Weights of a small mixture-of-experts language model, trained from scratch on English Wikipedia: 256 experts in each of 6 layers.
Below are experts of layer 2 (counted from 0) of a mixture-of-experts language model. Rows are named router (the router's row for the expert), up (a neuron's input weights, with its number) and show model dimensions 0-159. Each number is 128 + 24 x the weight over its row's rms, rounded and kept within 0 to 255. Numbers have three digits each.
After each expert's rows: "mostly gets" lists some tokens that are sent to it at least half of the time. This comes from a sample of Wikipedia text that the model never trained on.

# expert 179
router:126143103130141138114148078151073115132171121134105117148074162137143166159152102068134103147154130179122159164125160115110153111103161117153157131100156099099152110107118114139101166111113178118144097104150148123122101139096118101143101112155158161192141156130160151136134120122107088104125131106130138123147077083128109129125092103103124106121137094161139149111167136137148136119128112104127125118111124165115122097141094153107137162113131114163120117142145096138171137116138108
up0:188122139093123149133117109120138167162096127132083097132126135173099140159102134158123097158116112140150091125123156092101109093140105142139130173142155161108079140086123115142127133136077125111108138136166152111181088119162191135117115146145130085130164135157141138172134113125110114102094137112128140140096078137142117109127144118088095106120111086151142142165141141141105119104133146103157085128157166118115155085155147116126172127126110139130137110149134104114134126116117156
mostly gets: "°", "′", " −"

# expert 217
router:148149085096100148104145106134098096111151149097120159143090131160155166157142102108151111112103140159090142154169143100103160108110164104150154182101143140100130100142141100129152154130150163110144102102154132132147100138112098093149101100133157105155106159140130146132115100107124116105139102105115160106146105092156100111164099099108101105107097122156144134099138129142141149148108103154160152139097156136119170099161090157101169155125153125136121142128151108125147149100164099
up0:135179095154160126125164171114147158097100131119074130111153108133123107143146143110126085153105143128113129132100161134141117124110142097094152134111101102101152097118113155133155169138131142130114150132154151132134120113134105131133154150126146097098133116151120113188124056119119055133164107140107164093157119123147143122099100139099150158144099133127110066112124136114130154082095149135112156162125162154109132141178154126120136102127117089115165138079156131121139137128141143
mostly gets: "ala", " la", "al"

# expert 159
router:145155077108094150103147102149104086114159151101118159149094135161161159149142101113153115114100140154096140157173144106105159101109164104153162176110145146103135111137152098129150155140153165120151101103162136132144113142116092098147102101131152097157110162142130145129126110108129120104140104103115158107152103099158099111160099096111101109103098119160153142106137131154139155146107102160167150139099155141121157096163094151108165152125146124138115141121156109125141151113168102
up0:114109160104115158150132085124088154131088121133105158143145149118134144147148103160133104113139151105137149162116140104110114111127119128156160135154105158118136120142104138139152104135189143174105113129082154126145140160115119106147113109139145102125113113126129143050120172094133108134129081106106093122103114104146142128150117105145105160086191105144131101115142119115173145122118128112083067122169135135133157156153140131136147136068136082154091137139122124117145126121149172
mostly gets: "08", "ri", "02", "72"

# expert 116
router:142157078107103145113151102132104094113155145100116163147090137172156166151143102112149106119103135159083142154170142110109163103109167107154157181106146141100135115136149095132145159136146167114142105103163139126147114148105090094143097104137154098146112170137133145134118101102127113108142106107117163105151100096154102115161106099110098108101103122153150136100138133143139143160103099157156147136094145145116162098164090159111166149118142129126124150131156107120145146111157096
up0:090105128160100123102138100131117165096159129133078101130110060095109118119142098122131154109165094073128138127145139148104086117123164163094152124119141148121160120148135108137098144138122082149163128099130128083161106141105110095149119106102122140096125066153165138151139143107157152118136142126144142127169155141138106149150132086135130134124129157091116111139131130121154149153106119124137124161146151118120152151165126161190121081080134147137155107110173131109142124094134111
mostly gets: "it", "ip", " sh"

# expert 90
router:150155083099105148107145106137095100106165150108116157143093133164159160155134097113149112115104145154093141159172138097110157098117159100154162176104144153100136102130147097133145156128149161117149094098153132133138102143109096092153096098134148104154108161151127144133118107105120121098145105099118154108151096090160098116167098097110097110105092116155148138096149130141136152144110099159153153140096154136117157093166100152106159149117147118135119136132148109130145140107163102
up0:130119130149119148102100105109107141122129115150110122132136131150149092107149137117124126179108044109143166093142183152148152143113163123141157090098167143147141129117143145150106142133141105133171102186117131136175111135079075159152121097126156113121151092130100147152135100116109091131134130130157126135148177114140142098163085116131128119120135154120118154136124099102101151109126111098111105140140142140116072083104151130139129141112111095145175134145082113151150101117158131
mostly gets: "tt", "alt", "Ch"

# expert 60
router:146152074109097138107150102132105088113152157102118156145084133162156158154143102116147115111104142152093140160170148108109159101109162103154162180105151140108131103132144099137151153132153163114144104098159134138142105144101094093143101101128146099154114160144129150133127105100127112106142099100107157109148103098157102110162105097111102104106095112157146136097140122143143145143109103161163147142098160142118162098160094154102172148129152130137112144124155099123144147105163104
up0:117158138101162150133121155098098101147155169144114185132140115184092111104150094123105130137113100119145128102171112115119092097102129095103140138143118106126136119170149121137143171128144149147161113136153106112111107122146113090106178141145135128139122127124103161169091173190102116180118084115107118135117131156165139125126127092124122123124103159181113110153144139129112157174141086157108124109079123111140114118128132147135118129122077124135095139128117131093128085090140124
mostly gets: "ta", "illa", "ola", "ma", " n", "we"

# expert 181
router:158145089111112148103140105143090094117166153100128159146084136169165159149140101115145111118103141153093138159170144099112162098114155107159161176112154145109136105134146092128139149135148162110147095104155131130146112144110090099149089097130146102153109162141126141129125106104126119099138100108114157109155102097163096111165106096103099106104099122156150133099150123140139148150108091157155150144098161148124159096153092157107164152127152120134121136126151098123139148103161098
up0:115114126122120119144167118162143113111148111163129120139126142077131099161137096070129113149092131109141134114145167101111128124126103121133102090169088111131169160119125111161117150133136074109116144168181085146121132138094103118144163133142121132131150117126109122104121139096115130142152150086085122126163116079160106144128077160142112129109163116161171103119116119165125156095150179108109129165081134119117126094128119126108110163135134129097162134110141144136159086130176110
mostly gets: "ash", "ug", "ti"

# expert 209
router:146150074108106138103142100139107081106159139103116151149088143166161161156147092111140110103095138157090135155166132106112171099107161097149162174096146144104135106128152095127143155142147163105152101103156143133143112146111098099149106094136148106153112159150132146126123096107116123105142102103110153109145097096159093114158104097112104120100102121160145140100151130150135146152111097157151151136097155142116159094157093149103164150127145126136122143125155094121142150103157107
up1:177108097110126147119111098131124140102110113165143112114145146154122147088108112146145116133124169145170147143135139115123133128121136128113125148130122083163109101108116141122108126163153124138151110080113137089106127181143101116181104185119145211143129085173137115124148125111112099099133174075112107079179110089128146171151135113146141106108146114154145108116127139136129133137109129098127145142132110107144121134101143096175119155135156137134109137155086072151124125122113139
mostly gets: "-S", "ya", " Tr", " Co", "8"